{"num_hidden_layers": 20, "hidden_size": 192, "n_experts": 48, "experts_per_token": 4, "d_expert": 32, "d_shared_expert": 64, "hidden_act": "geglu", "moe_layers": [0, 1, 2, 3, 4, 5, 6, 7, 8, 9, 10, 11, 12, 13, 14, 15, 16, 17, 18, 19], "router_score": "sigmoid", "normalize_top_k": true, "routed_scale": 1.0, "balance_loss": 0.00023, "balance_bias": true, "router_cosine_scale": 20.0, "init_std_router": 0.0201, "lr_router": 0.000594, "num_attention_heads": 6, "num_key_value_heads": 6, "head_dim": 32, "vocab_size": 16384, "norm": "rmsnorm", "norm_place": "pre", "norm_eps": 1e-05, "positions": "rope", "rope_theta": 4350.0, "rope_fraction": 1.0, "qk_norm": false, "attn_scale": 0.177, "tie_word_embeddings": true, "parallel_block": false, "init": "trunc", "init_std_qkv": 0.0361, "init_std_o": 0.0361, "init_std_up": 0.0361, "init_std_down": 0.0, "optimizer": "adamw", "learning_rate": 0.00218, "beta1": 0.9, "beta2": 0.95, "weight_decay": 0.16, "lr_head": 0.00734, "max_grad_norm": 0.5, "warmup_steps": 291, "schedule": "wsd", "decay_fraction": 1.0, "decay_shape": "linear", "final_lr_fraction": 0.02, "batch_tokens": 65536, "max_seq_len": 512, "doc_mask": false, "train_tokens": 280800000, "max_steps": 4285, "dataset": "wikipedia_en"}
Below are experts of layer 6 (counted from 0) of a mixture-of-experts language model. Rows are named down (a neuron's output weights, with its number) and show model dimensions 0-191. Each number is 128 + 24 x the weight over its row's rms, rounded and kept within 0 to 255.
Before each expert's rows: a language model's description of what the expert responds to. This comes from a sample of Wikipedia text that the model never trained on.

# expert 20
It responds to: Narrative verbs like released, began, became, played, served, plus the pronoun it and infobox labels like Born, Founded, Published.
down2 [127 123 107 127 155 126 162  92 113 127 122 131 149 102 141  91 124 172 103  76 136 124  98 102 138 142 110 141 125 117 141 131 116  96 136 149 161 122 142 129 101 121  95  93 134 143 120 133 118 145 136 136 113  96 187 163 138 126 140 129  86 144 159 125 117 123 116 118  84 171 177 136  90 104 145 142 137 124 121 111  82 115 141 129 163 156  92 162  96 106 159 146  86  74 126 141 123 135 125 127 139 152 102 137 186 120 124 112 138 151 114 120 123 119 142 135 173 145 111 152 181 163  92 123  69 154 112 104 165 167 138 133 141 130 161 116 155  95 144 126 114 145 129 139 140 166 134 128 151 134 118  94 138 133 155  96 147 141 110 149 105 131 148 119  95 149 131 112  63  96 163 110 110 152 132  83 122 134 120 128 181 140 130  94  91  76 118 117 140 113 122 143]
down3 [134 101 112 153 126 118 111 147 133 163 106 139  91 184 170 168 137 146 114 162 152 151 129 115 104 148 128 137 113 117 103 151 154 152 106  93 108 113 118  81  91 153 119 132  98  99 114 124 121 117 124 143 116 109 106 126 121 125  91 129 130 162 129  97 151 134  78 150 115 125 113 170 140 123 135  99 123 122 112 132 171 112 104 148 113 111 175 125 111 160 128 109 114 122 129 111 154 132 136 166 118 138 173  92 129  84 154  87 155 106 196 135 135 131  82 125 136 175 140 119 151 115 120 134 134 144 130 103  99 108 144 126 144 132  82 146 144 155 110 147 127 117 144  95 134 131 146  66 129  89 138 126  91 113 133 135 174 134 126 112  99 121 134 145 125 109 165 143 160 145 112 112 163 136  59 144  78  96 129 172 152 121 142 122 124  97 125 159 161  80 113 114]
down4 [131 121 142 111 113 160  99 167 128 145 165 107 131 108 158 133 110 135 158 137 145 113 148  77 129 136 132 170  98 142 127 115 159  97 117 126 123 144 129 110 135 101 130 104 113 138 100 136 171 104  99 124 147  74 128  72 120 117 127 115  89 156 126 103 121 164 142 103 128 158 179 100 141 118 113  90 125 101 117  90 105 107 104 152  92 149 124 131 164  98 126 149 153 115 108 116 119 117 138 140 100 173 160 120 126 133 117 134  86 114 122 147 145 120 129 142 161 122 104  72 121 164 146 150 149 127 173 141 133 130 118  68 114 130 175 121 122 165  70 147 124 130  76 106  86 127 146 130 159 139 136 110 133  87  96 136 140 142 139  95  88 134 125 126  96  91  83 130 102 146 108 108 125 110 158 154 143 144 154 151 145  99 159 124 157 146 164 157  95 154 149 141]
down5 [ 94 135 140 105 117 113 155 124 134 135 149  50 118  94 159  89 131 102 100 100 115 146 135 124 137 105  97 166 131 145 143 126 121 182 168 119 136 120 153 158 144 113 129  94 157 105 160 125 140 143 127  91 109 120 126 112  93 189 133  70 120 116 196 155  86 124 153  73 156 119 109  98 123 122 156 120 109 116 132 119 121 147 145 147 111 118 104 126 137 135 168 165 133 109 136 139 110 106  97 144 117 140  73 148 133  91 116 118 147 129 120 108 114 132 136 145 160 107 142 110 115 110 131 137 100 137 142 120 131 148 149  86 108 151 193 134 134 116 121 110 114 167 107 105 167 149 108 136 129 144 127  72 139 107 148 102 179 146 134 152 120 125 110 103 144 116 110 137 143 138 121 115 100  84 129 141 147 144 112 142  79 143 158 142 132 102 130 122 121 172 176 136]
down6 [129 113 129  90 149 209 126  54 121  98  99 147 126  93 113 118 123 140 130 116  95 128 152 143 153 111 150 150 162 113  90 154 135 136 139 138 143 121 113 136 132 121 121 118  93 125 160 144 118 121  88 141 131 129 109 128  94 109 123 126 107 152 124  97 152 100 130 155 112 138 126 133 165 142 126 115 115 147  95 146 146  87 157 100 115 123 146 100  70 139 164 117 138 119 122 135 168 127 167 113 160 115  78 102 126 122 150 130 116 121 108 144 153 108 110 143 155 132 176 156 128  89 170 133 129 143 146 121  93 106 124 129  84 120 121 102 162 151 152 126 115  94 108 145 175 130 133 126  95 154 136  73 105  74 120 160 174  98 146 137 125 117 126 144 131 133 128 103 160 116 130  94 111 102 138 112 189 147  82 143 134 122 100  92 107 147 134 122 142 143 156 169]
down7 [124 107 107 102 158 163 117 126 142 119 124 156 109 112 109 126 113 132 110 144 126 126 154 177 109 100 158 109 132  90 111 153 116 153 157 110  84 148 151 131 117 123 118 147 138 119 114 111 147 134 133 125 139 151 146 154 143  84 163 161 118 124 126 135 127 108 133 114 133 118 109 130  98 128 130 100  89 142 142 151 149  73 142 135 139  85 135 127 135 140 117 182 119 142  99 146 114 128 172 167 147 126 151  99  87 160  98 174  88 140 135 101 181 129 149 104  91 130 115 118 138 142  99 125 211 172 118  85 147 144 124 136 153  53 130 119 134 121 120 146 136 133 108 138 110 102 185 118 113  96 143 120 145 102 120  97 141 113 156 129 105 129 150 113  63 108 157 102 139 121 123 110 131 135 129 129 132 110 152 131 103  67 113 100 121 155  96  95 167 114 142 114]
down8 [ 84 148 164 128 138 117 143 135 132 118 127 110 122  75 113 113  96 120 124  83 171 116 137  92 138 102 133 145 132 136 121  99 107  73 141 175 167 174 120  80 138 104 112 122 131 160 125 129  83 157 153 134 129 151 117  79 147 127 161 117 119 160 125  85 122 122 130 118 129 148 171 110  98 113 119  88 125 129 127 113 129 145 103 114 130 160  93 117 170 165 134 147 136  81 122  88 126 107 100 139 122 144 109  94 131 119 162 132  67 161 134  95 142 124 133 168 134 101 124  94 148 146 159 142 137 130 108 129 107 142 160 101 156 131 129 145 123 163 120  95 197  89 140 145  87 107 176 124 147 137 171 106 129  91 118 141 131 124 152  88 102 114 124 142 125  87  82 115 131 140 114 115 147 105 130 131 111 137 111  98 138 140 167  95 135 140 148 153 119 137 109 121]
down9 [132  91 156 104 128 146 191 102 123 130 109 159 130  98 108 105 127 151 157 126 117 123 165 148 130 145 127 140 146 163 109 107  96  82 122 114 152 138 137 147 151 134 121 136 158 132 159 139 140 142 110 112 125 159 146 174 116 140 127 133 130 136 167 147 117 137 141 112 141 146 152 131 103 138 105 132 113 129  64 142  90  93 148 122 104 119 157 151 141 127 147 152 168 125 118 124 101 153 167 120 120  84 117 126 107 152 144  99 145 111 142  89 111  97 117 115 146 151 112 150 137 119 126  94  75 154  94 137 166 162 141 115 104 116 105 141 105 142 110 125 152 171  92 158  87  94 104 107 176  61 109 128 106 129 147 137 125 164  87 116 101 137 144  79 112 138  98 160 105  98 165 123 123 109 129 100 120 168 136  81 182 138 125 132 155 153 157 139 148 132 136 160]

# expert 42
It responds to: The, his, their, its after prepositions, plus superlatives and ordinals like most, -est, second, and the piece for in aforementioned.
down1 [137 140 110 133 147  38 120 104 108 141 141  92 138 146 146 133 154 120 159 132  89 113 123 144  82  83 161 141 141 150 130 144 109 103  98 106 137  87  76 115 122 124 156 120 122  83 130 145 130 152 151 133 102 122 104 147 140 151 117 111 143 131 136  77 153 108 123 110  81 125 115 102 133 147 148 141 116 109 149  90 112 138 126 113 134 112 128 113 119 119 120 125  41 116 106  89 131 134 160 131 133 141  99 105 128 133 125 143 113 105 150 169 165 134 106 138 145 129 116 110 114 114 134 155  89 110 148 143 103 127  90 136  94 130  97 108 142 130 140 158 140 133 123 124 252 143  98 127 129 104 150 111  76 111  95 118 130 125 115 106 137 113 123  97 103 126 128 155 132 103  92 128 138 135 102  75 143 114 127 126 112 127 135 105 121 115 126 110 132 124 149 105]
down2 [125 125 103 123 136 142 118 153 138 113 152 123  98 102  72  95 168 116 163  96 108 157 140 158 135 114  69 127 127 142 176 132  92 140 151 131 131 117 172 157 130 112 202 146 169 139 102 142 116 147 194  95  89 147 147 102 154 130 168 132 140 114 131 148 175 124 134 132 100 179 147 144 136 111 132 142  96 122  93 147  98 125 101 143 126 127 146 134 152 134 114 117 111  87 110 116 144 141 134 132 109 118 179 129 107 125 181 147  82 159 128 124 173 120 147 129  99 113 128 113  99 140 140 152 169  79 128 131 129 152 144 111 142 131 153 107 110 112 132 141 109 102 133 125 104 127 142 144  97  70 139 160 125 153 154 132  95 134 164 150 137 116 144 126 123 137 127 136 133  95  75 149 116 126 133 129  94 134 107  94 134 154 168 138 126 163 139 124 140 157  87 134]
down3 [126 135 130 116  92 160 109 157  79  97  99 134 139 124 161 143 113 122 148 155 155 174 166  85  91 131 115 160 126 137  92 110 162 126 130 104 178 101  79  89 161 118 132 130 101  98 130 156 160 146 109 126 123 114  61 114 128 117 143 124 141 147 118 105 150 162  81  94 129 143 157 137 156 138 111 132 109 130 107 109 181 139 167 159 114 122 107 124 134 132 104 149 191  76  86 120 137 147 135 151 131 127  81 115 166 129  80 148 143 106 142 103 143 137 103 125 137 139 117 130  89 118 116 116  76 117 141 148 142 134 130 123 127 102  94 150 110 137 137 125 161  97 103 128 101 147 165 121 121 119 114 113 125 114 155 133 136 164 109 138 103 103 191 107 135 130 119 143 110 159 137 172 107 141 113 104 123 135 145 135 100 115 114 110 177 140 159 138 117 109 136 137]
down4 [106 117 107 111  99  87 156  94 110 171 101 132 135 142 160 169 123 100 146 148 128 107 123 135 107  85 157 158 104 149 120  96 124  78 128 156 111 131  97  96 158 117  85  95 112 152 120 131 125 134 126  88 118 127  97 108 117 175 108 110 104 158 102 145  86 127 106 115  94 118 135 122 140 111 164  99 137 131  97 132 121 167 138 116 138  88  97 148 133 107 124 128 123 133 118  88  83 138 165 132 124 144 121 130 131 117 181 141 150 125 121 126 166  97 128 114 102 127 131 107 147 137 163 150 127 141 103 136 158 105 132 103  74 122 106 124 151 132 132 130 162 130  96 158 148 126  65 134 113  88 139 121 174 142 107 174 121 111 139 124  87 179 143 162 109 137 127 127 109 146 157 137 171  88 109 109 173  93 146 156 160 121 144 122 104 124 109 176 107 118 127 106]
down5 [103 162 132 107  83 136 116 124 158 133 154  97 115 106  86 123 123  97 132 124 113 143 106 115 113 138 128 132  67 151 100  95 112 175 108 118 124 139 160 107 100 144  95  94 133 129 182 105 108  94 134 107 143 128 106 124 137  88  67 147 131 143 132 122 176 103 139 116 133 142 124 132 141 138 142 115 148  96  83 163 136 191 161 125 128 106 127 153 127 105 160 149 169 186 141 112 135 133 101 147 106 148 106 124 176 149 107 182 138 153 126 143 150 137  94 143  85 102 140 116 104 156 149 127 113 117  97 123 115 104 166 120 101 136 122 126 126 128 124  98 101 167 149 142 133 162 133 116 134 116 147 144 126 121 116 118 137 119 120 134 126 177 111 123 143 155 105 142 137 138 174  85 154 151 148  80 143 121  90 157 115 106 134 158 168 128  68 125 108 125 150 116]
down6 [106  99 172 125 122 152 122 148 103 138 153 107 125 146 130 145 134 116 112 140  76  89 147 111 125 123 124 141 164 127 166 153 128  89 118 127 144 124 107 122 152 119 118 111 118 129  92 144 166 130 147 127 116 113 129  88 157 130 118 156 186 151 120 108  93 144 135 137 152 130 118 100 116 147 118 128 105 201 138 138  87 177  89  97 127  85  84 169 139  99 126 118 115 117 120 113 109 147 117 152 189 166 115  93 176 150  87 178 154 136 124 130 141  50 154  93  98 130 136 167 111 148 161 122 147 123 135 125 141 144 134 132 120 138 135 147 138 134 142 181 129 153 111 124 184 150 151 139 124  93 117 128 134 119  94 124 137 177 142 139 143 107 120 100 111 152 123 127 126 145  94 105 169 116 144 162 101 149 104 144 153 106 132 103 125 149 105 137 141 151 123 143]
down7 [125  88 132 218 128 119 111 149 114  87 149 126 136 123 116 152 159  62 115 151 114 133 153 125 140 115 140 132 133 171 144 137 115 146  98 155 143 141 115 116  94 107 132 146 115 115 135 141 117 141 127 147 155 130 146 196 152 112 137 116  87 133 129 138 134 168 133 110 188  96 152 128 100 160 117 127  87 109 127 146 111 128 104 137 120 101 183 110 144  99 150 105 116 143 124 171 160 152 141 148 128 149 119 161 150  98  88 135 118 106 160 184 126 156 127 129 177 160 156 123 105 107 149 136 147 117 112 101 145 122 110 131 125 161 134 128 152 154 128 109 128 111 120 102 142 105 144 130  97 122 110 125 141 106  92 110  81 171 137 168 108 138 124 130 132 177 179 118  89 113 141 132 124 127 120 142 113 160 122 130  76 113 166 127 128 145 106 164 139 147  93 151]
down8 [123 166 118  94 108 170 137 111 124 135  88 168 141 129 161 125 133 147 106 125 219 146 136 110 128 136 130 126 127  80 143 110 162 161  97 128 126 120 127 112 173 107 117 152 138 142 150 124  89 106 141 138 144 173 133 114 144 114 134 142  83 111  67 145 120 129  96 136 134 173 123 166  96 136 154 113 143 162 102 133 136 102 145 118 189 130 145 163 111 127 134 120 135 121 121 128 162 115 101 129 120 112 112 135 104 122 109  97 147 113 125 121  80 125 140 114 108 130 128 142 157 101 117 149 119 146 139 127 162  94 135 168  82 139 145 115 145 150 169 147 146 129 176  99  96 136 130  91 129 137 109 162 180 162  95 152 116  80 149 142 116  92 122 124 151 138 132 123 105  91 161 149 130 135 182 103 105 103 160 115 138 141 114 143 141 100 158 146 145 162 105 116]

# expert 30
It responds to: Capital initials and proper-name starts for places, months and titles, such as F, B, United, York, January, Sir.
down10 [130 149 146 131 138 106 104 126 124 133 118 167 125 131 122 154 146 107 168 105 120 164 110 135 115 109 150 107 141 128 153 106 118  83 133 182 153 141 179 129 146 103 111 104 123 137  93  92 137 136 105 124 120 115 134 109 122 107 101  78  93 114  78 105 124 142 145 123  97 151 132 116 128 129 133 132 152 135 155 111 100 130 136 183 128  93 114 124 111  92 119 100 143 138 129 107 154 151 131 113 165 147 113 117 104 115 124 148 142 105 123 156 161 144 112 157 114  92 130 116 157  81 143  96 127 151 111 169 149 112 108 108  65 102 154 128 117 105 122 120 124  73 154 114 195 154  91 159  90 161  81 158  60 133 167 141  94 128 127 103 124 157 143 121 140 137 106 149 117 135 154 127 125 168 158 130 153 136 123 150 175  80  95 146 135 129 111 115 138 107 131 115]
down11 [106  98  71 124 170 132 128 137 117 120 180  75 131  93  90 117 103  61 124 139  98 139 116 138 107 108 103 151 125 153 128 111 124 125 109  78 186 130 129 107 157 142 118 117 153  95  97 114 168 115 120 140  77 140  97 138 124 185 126 117 126 143  79 161 136 144 138 121 139 158 158 131 150 128 125 179 121 100 134 141 114  99  84 151 109 150 155 155 159 150 126 151  88 154 128 134 116 104  88  91 121 149 150 150 134 128 127 172 172 121 118 162 139 174 122 147 104 119 143 138  97 117 129 102 132 113 120 149 103 117 137 145 110 157 115 141 119 147 119 127 139 129 111 162 176 115 108 107 144 130 128 123 157  93 136 153 114 145 144 101 127 140 171 127 138  89 141  68 127 143 134 134  73 120 102  99 122 140 119 145 105 120 134 155 108 164 112 112 117 135 120 144]
down12 [162 182 141 108 123 167 139 128  97 100 117 156 128  92 152 129 174 119 204 164 127  93  86 151 123 158 155  97 128 135 145 162 129  93  84 149 105 133  79 127 115 166 131 126 153 117 144 144 112 114 155 140 173 123 158  85 176  95 113 132 108 105 141 112 113 133 123 133  94 132 127 104 128 143 151 142 146 112 162 103 136 111 138 113 118 125 140 109 113 125 132  78 131 157 129  95 111 111 112 150 123 127 116 116 154 176 152 118  67 117 139 149 137 143 134 114 154 159 121 128 123  81 126 133 179 115 131 141 132  91 109 155 104 148  90 121 160 180 120 133 128 124 115  99 121 183 103 131 116 176 119 155 125 154 126 138 176 108 161 116 162 114 152 109 131 134 145 119 146 134 106 128 117 125 126 133 112 141 121 148 149  99 130 164  99 142 102 154 154 139 168 138]
down13 [133  84 163 153 114 108  70 112 139 133 138 153  85 137  96 147 141 126 141 133  98 135 116 114 117 117 157 133 148 134  63 112 124 133 125 128 150 131 121  97 154 146 127 148 130 131  70  66 139 155 152 106 114 123 111 141  90 102 120 118 147 128 114 117 187 104 111  96 134 137 145 124 190 139 152 116 122 117 135 132 172 129 161 118 155 149 117  99 124 118 131 150 144 162 128 138 147  89 160 173 177  96 104  87 109 131  89 160 122 151  66 139 127 169 151 103 115 141 127 101 155 157 124 148  82 115 170 112 153  73 152 112  73 122 130 109 111 158 123 121 130 122 122 126 136 135 119 152 128 105 102 176  93  86 123 162  93 132 135  90 132 117 153  89 114 150 106 122 118 130 134 112 152 159 135 148 130 114 142 132 134 104 119 115 117 117 116 155 125 118 128 126]
down14 [141 139 179 139 134 158 110 125 136 138 155 114 139 129 133 167 152 131  86  85 137 127 156 118 140  97 109 155 163  83 153 117 128 115 147 108  98 116 114 136 155 131 157 120 129 102 160 118 165 153 135 158 115 136 129 131 140 143 144 149 140 167 154 154  99 112 135 160 130 102  96 122  94 164 128 129 119 153 114 131 126 152  87 152 123 131 140 193 116 123 115 166 121 148 139 137 101 110  76 128 104 115 110 130  93 102 130 134 113  96 153 112 123 134 129 162  91 155 140 132 145 116 136  91 105  85 163 153 123 128 118 128 120 134 110 138 132 107 132  93 154 109 187 149  90  95  84 119 159 127 108 119 134 166 134 106 119 119 172 151  73 101  78 101 145 124 146 133 124 170 161  77  88 140 133 180 143 117 149 115 123 126 138 124 148 111 174 151 100 142  96  83]
down15 [166 145 113 131 113 106 149 136  99 125 128 127 171 107 157 142 102 148 171 102 125 129 176 148  61 143 109 138 121 152 150 133  89 129 127 142 122 109 131 124 100 120 150 165 147 134 130  98 137 138 129 100 110  92 137 118 133 105 142 102 150 115 131  95 128 132 108 152 106 148 116 125 163 143  94 149 110 109 111 116 161 145 162 104 173  95 120 141 112 117 103 143 126 148 124 109 133 107 145 150 149 142 114  86 166 126 136 196 162  91 158 103 170 139 114 125 143 101 128  84  84 111 125 107 130 155 139 123 161  64 126 119 116 117  97 130  91 125 110 127 108 143 138 136 146 135 129 157 113 115 115 144 141 115 110  94 136  83 177 157 165 120 136  73 149 149 143 135  82 130 118 117 133 153  99 166 132 160 145 132 171 125 105  95 172 177 107 121 128 126 143 174]
down16 [161 152 120 126  89 144 144 129 111 103 111 148  95 130 129 111 183 169 123 103 136 105 138 128 103 120 151 143 161  98 177 159 137 152 112  80  89 132  88 135 127 120 141 101 178 123 153 146 145 111 128 128 139 162 152 106 110 123 100 117  92 139 136 131 133 190 124 110  79 133  90 132 125  92 128 157 133 115 113 105 140 115 128 143 119 147 148 111 105  94 200  77 135 130 140 137  96 136 126 152  92 154 121 154 140 146 165 131  79 150 143 134 104  77 132 102 132 111 106 137 122 126 114 122 151 142 130 148 156 106 129 154 146 155 171 134 153 123 158 128 140 120 143 126 152 162 103 112  92 116 101 134 166 114 104 191 151  85 150 153 159 136 121 120 145 121 121 167 165 142 111 148  88 121 145 125 136 144 124 151 147 104  81 135 156 150  98  96 153 134 129 132]
down17 [139 128 161 139  84 141  85 147 101 116 129 107 135 152 102 158 142 131 116 128 143  77 138 130 122 134 127 121  79 118 111 141 139  95 158 153 123 110 120 136 125  93 165 105 110 104 122 149 119 124 145 102 123 149 108 122 140 147 156 148  77  75 128 166 110 174 140  70 113 126 157 149 145 104 123 134 158 156 161 133 118 120 116 137 151 162  88 121  59 146  94 125 118 163 117 121 112 166 135 136 117 116 117 123 169 100 156 126 166 145 114 153 103 108 111 120 124 118 150  95 147 104 147 123 124 153 184 128 165 115  83 140 136 126 134 152 180 127 162 118 145 141 111 135 129 157 138 130 118  74 130 131 173 118 121 156  90 104 150 126 119 103 100 123 189 107 149  97 129 156 113  98 117 119 126 144 129 172 149 157  96 134 114 148 110 148 120 140 150 109 128  70]

# expert 22
It responds to: Nouns after articles naming roles or things, such as film, album, game, company, and occupation endings like chemist, shipowner.
down1 [133 163  72 164 170 101 129 123 122 127 126 159 100 111 109 139 103 121 103 125 100 139 165 139 117 130 123 113 152 191 137 110 131 131 144  97 115 150 105 132 123 196 120 130  94 116  88 157 101  88 140 122 157 116  78 151  93 139 127 156 157 144 164 111 128 144 136 133 149 105 118 111 120 117 102 158 115 100 134 103 134 111 117 146  87 139 141  98 141 124 110 106 168 139 158 138 120 108 149 133  83 153 125 125 177 103 164 122 103 149 156  98 147 151  66 118 150 100 102 160  75 112 128 102 118 108 135  98 133 115 123 154 150 125 165 128 113 156 151 114 111 103 150  77 106 114 161 128 137 109 115 133  96  84  83 118 119 143 129 100 140 148 128  89 160 139 102 138 138 129 113 137 138 128 112 101 111 137  88 145 136 160 150 183 135 110 147 103 121 112 125 165]
down2 [112 114 132  95 147 132 102 131 130 124 132 124  97 141 161 128  75 103 142 128  85 109 110 156  61 132 155 121 101 110 147 136 118 133 130 146 137  68 134  96 171  94 113 132 123 112 105 127 163  91 136  95 141 183 171 146 121 127 100  74 108 136 144 156  80 145 100 112 162 140 120 117 136 134 105 176 145  98 112 115  99 125 124 164 131 120 153 123  97 116 138 164 131 153 138 149 124 161 156 120 138 126 101 122  90 160  96 127 141  89 106 133 101 113 163 143  95 116 181  98 122 136 112 101 133 155 148 145  87 108 141 170 159 137 171 129 106 150 127 135  94 133 119 149 138 169 122  98 161 103 150 100 117 126 112 174  97 150 117 120 127 144 123 116 142 141 101 130 138 106 105 187 148 145 126 115 106 144 123 142 144 117 138 102 140 128 110 121 184 106  92 130]
down3 [122 130 132 122 173 106 112 106 142 139 120 120 131 130 137 146 169 108 156 125  99 132 107 159 127 130 145 188 153 139 162 137 129  72 147 127  83 154 164 161  94 112 132 130 141 126 151 124 126 110 138 142 134 140 109 109 110 131 122 131 142 153  72 147 187 100 152 125 162  75 145 132 150 141 138 116 102 162 112  84 156 112 137 153 118 121 119  95 150 112 134 137 147 192 185 112 180  78 149 165 106 128 148 125 141 139 126 115 168 115  86 145  75 129 137  47 123  97 111 137 129 149 110 113  98 104 144 187 112 124 127 126 140 129 150 120 154 125 111 110 143 151  93 123 129 134 120 145 122 111 103 119 154 137 141 138 143  89 139 118 119 118 142 141 100 115  97 115 129 159 117 119 129 107 117 128 136 126 181 153 153 101 140 153 137 137 118 123  78 117 113 164]
down4 [ 91 159 146 156  93 108 133 115 121 158 143 162 168  61 106 140 103 161  98 145  70 107 152 140 143  69 138 100 112 137 145  83 156 160 127 135 137 128 103 128 124 116 137 123 146 128 109 142 123 104 172 118 133 140 117 149 139 120 163  92 136 136 118 136 130 158 162 130  99 134 132 129 138 150 139 110 126  91 124 164 124 130 132 104 130 143 143 153 106  93 145 104 127  88 152 104 115 154 109 114 125 145 127 134 134 154 111 131 127 112 150 123 149 140  92 147 155 108 141 118 108 135  97 127 152 143 104  97 142 125 124 141 103 106 133  73  89  91 143 138 156 138  73 144  93 157  92 146 137 154 114 118 131 146 176 114 112 151  97 122 130 153 113 129 162 103 176 137 161 145 199 116 129 115 105  88 123 103 138 130 127  96  99 142 136  97 132 140 123 182  93 188]
down5 [100 129 162 122 142 109 140 127 131 111 163 123  59 123  93 101 182 110 109 140 129 159  67  77 112 158 136  86 118 120 130 110 135 127 123 178 151  77 146 107 130 148 136 128 158  96 112 121 147 107 123  98 128 145 104 114 108 148 133 100 118 113 137 164 142 134 138 112 151  97 138 144 140 159 156 153  76 113 105 140  83 147 164 134 123 136  78 144  79  97 159 138 151 132 141 144 138 162 161 178 115 139 111 158 128 138  86  98 158 129 120 115  89 142 120 122 125 135 143  98 143 135 125  96 135 137 107 128 135 121 110 163 124 142 176 134  98 153 147  94 120 142 108 139 153 154 101 139 135  99 136  82 136 158 139 167 157 129 105 129 112 121  88 122 144 123 127 111 111 146 114 132 158 130  85 130  96  77 113 119  96 114 106 158 106 142 113 149 157 149  94 155]
down6 [137 113 185 133 107 112 161 157 184 117 157 139 143  80 125  96 173 121 114 155 149 141  91 139 146 125 142 144 147 122 130 129  75 121 122 142  90  84 147 109  99 117 124 142 140 138 149  79 150 167 146 129 138 133 164 153 127  97 112 103 133 120 111 130 112  74 111 147 154 136 121 178 156 145 135 132 133 133 119 135 142 104 153  85 101 110 151 154 139 103 142  94 140 105 100  83 109 123 108 114 133 113 149 102 114 158 141  91 183 102 122 109  93 126 127 141 133 123 124 131 128 149 120 106 133 143 126 107 150 134 108 152 110 157 161 155 156 136 134  65 150 169 135 161 128 141 173 167 127 148 122 108 123 110 145 102 115 114 127 121 140 117 139 121 126 136 131 158 150  76  91 128 158 125 163  85  93 104 144 115 122  86 143 128 107 173 102 153 145  79 160 140]
down7 [116 131  80  83 114 127 141 117 138 127 121 153 128 104  75 165 133 125 104 128 135 159 150 105 124 158  73 131 131  95 116 138 178 134 152 102 138  95  97 177 125 113 121 161 125 103 144 125 139  84 128 161 167 136  76 125 133 163 133 162 152  84 105 139 151 169 132 137 116 127 110 115 138 144 146 116 124 129 119 171 135 117 115 152 123 114 152  97 125 154 157  92 113 148 176 124 131  96 150 137 110 126 166 148 105 147 128 149 111 155 125 128 108 118 115  98 110 131  81 147  96 140 163 140  97  92 119 121  99 154 146  88  99  79 124 144 116 101 105 169 132 124 136 123 131 133 125  97 115 127 168 148  79  99 143 103  98 160  88 144 109 131 125  84 119 117 127 158 137 143 132 108  98 120 111 130 131  97 105 141 145 147 131 112 148 128 126 158  83 193 123 172]
down8 [ 92  94 151 119  88 123 140 107 138 114 116 110 104 126  48 133 109  91 158 145 152  94  88 148  92 176 141 118  99 110 184 113 144 145 136 170 150 104 116 158 109 131 113 137 158 111 139 157 109 136 136 132 137 104 134 146  95 150  85 128 126 116 112 151 133 136 156 134 129 112 101 139 112 151  97 132  97 135 145 127  72 148 141 116 144 177 153 146 100 146 151 179  98 100 119 116 133 136 145 136 113 135 108 128 101  94 130 123 130 170 121  95 149 148 147 118 146 142 119 115 179 133 134 116 106 149 112 155 142 147 144 132  99 150 140 119 112  93 159 122 188 117 143 136 202 144 106 123 121  98 120 157 122 160 145 135 104 145 103 140 150 150 150 119 116 154 102 118  79  63 134  98 152 123 156 136 148 123 153 123 146  99 148 138 113 143  95 118 106 130 151 109]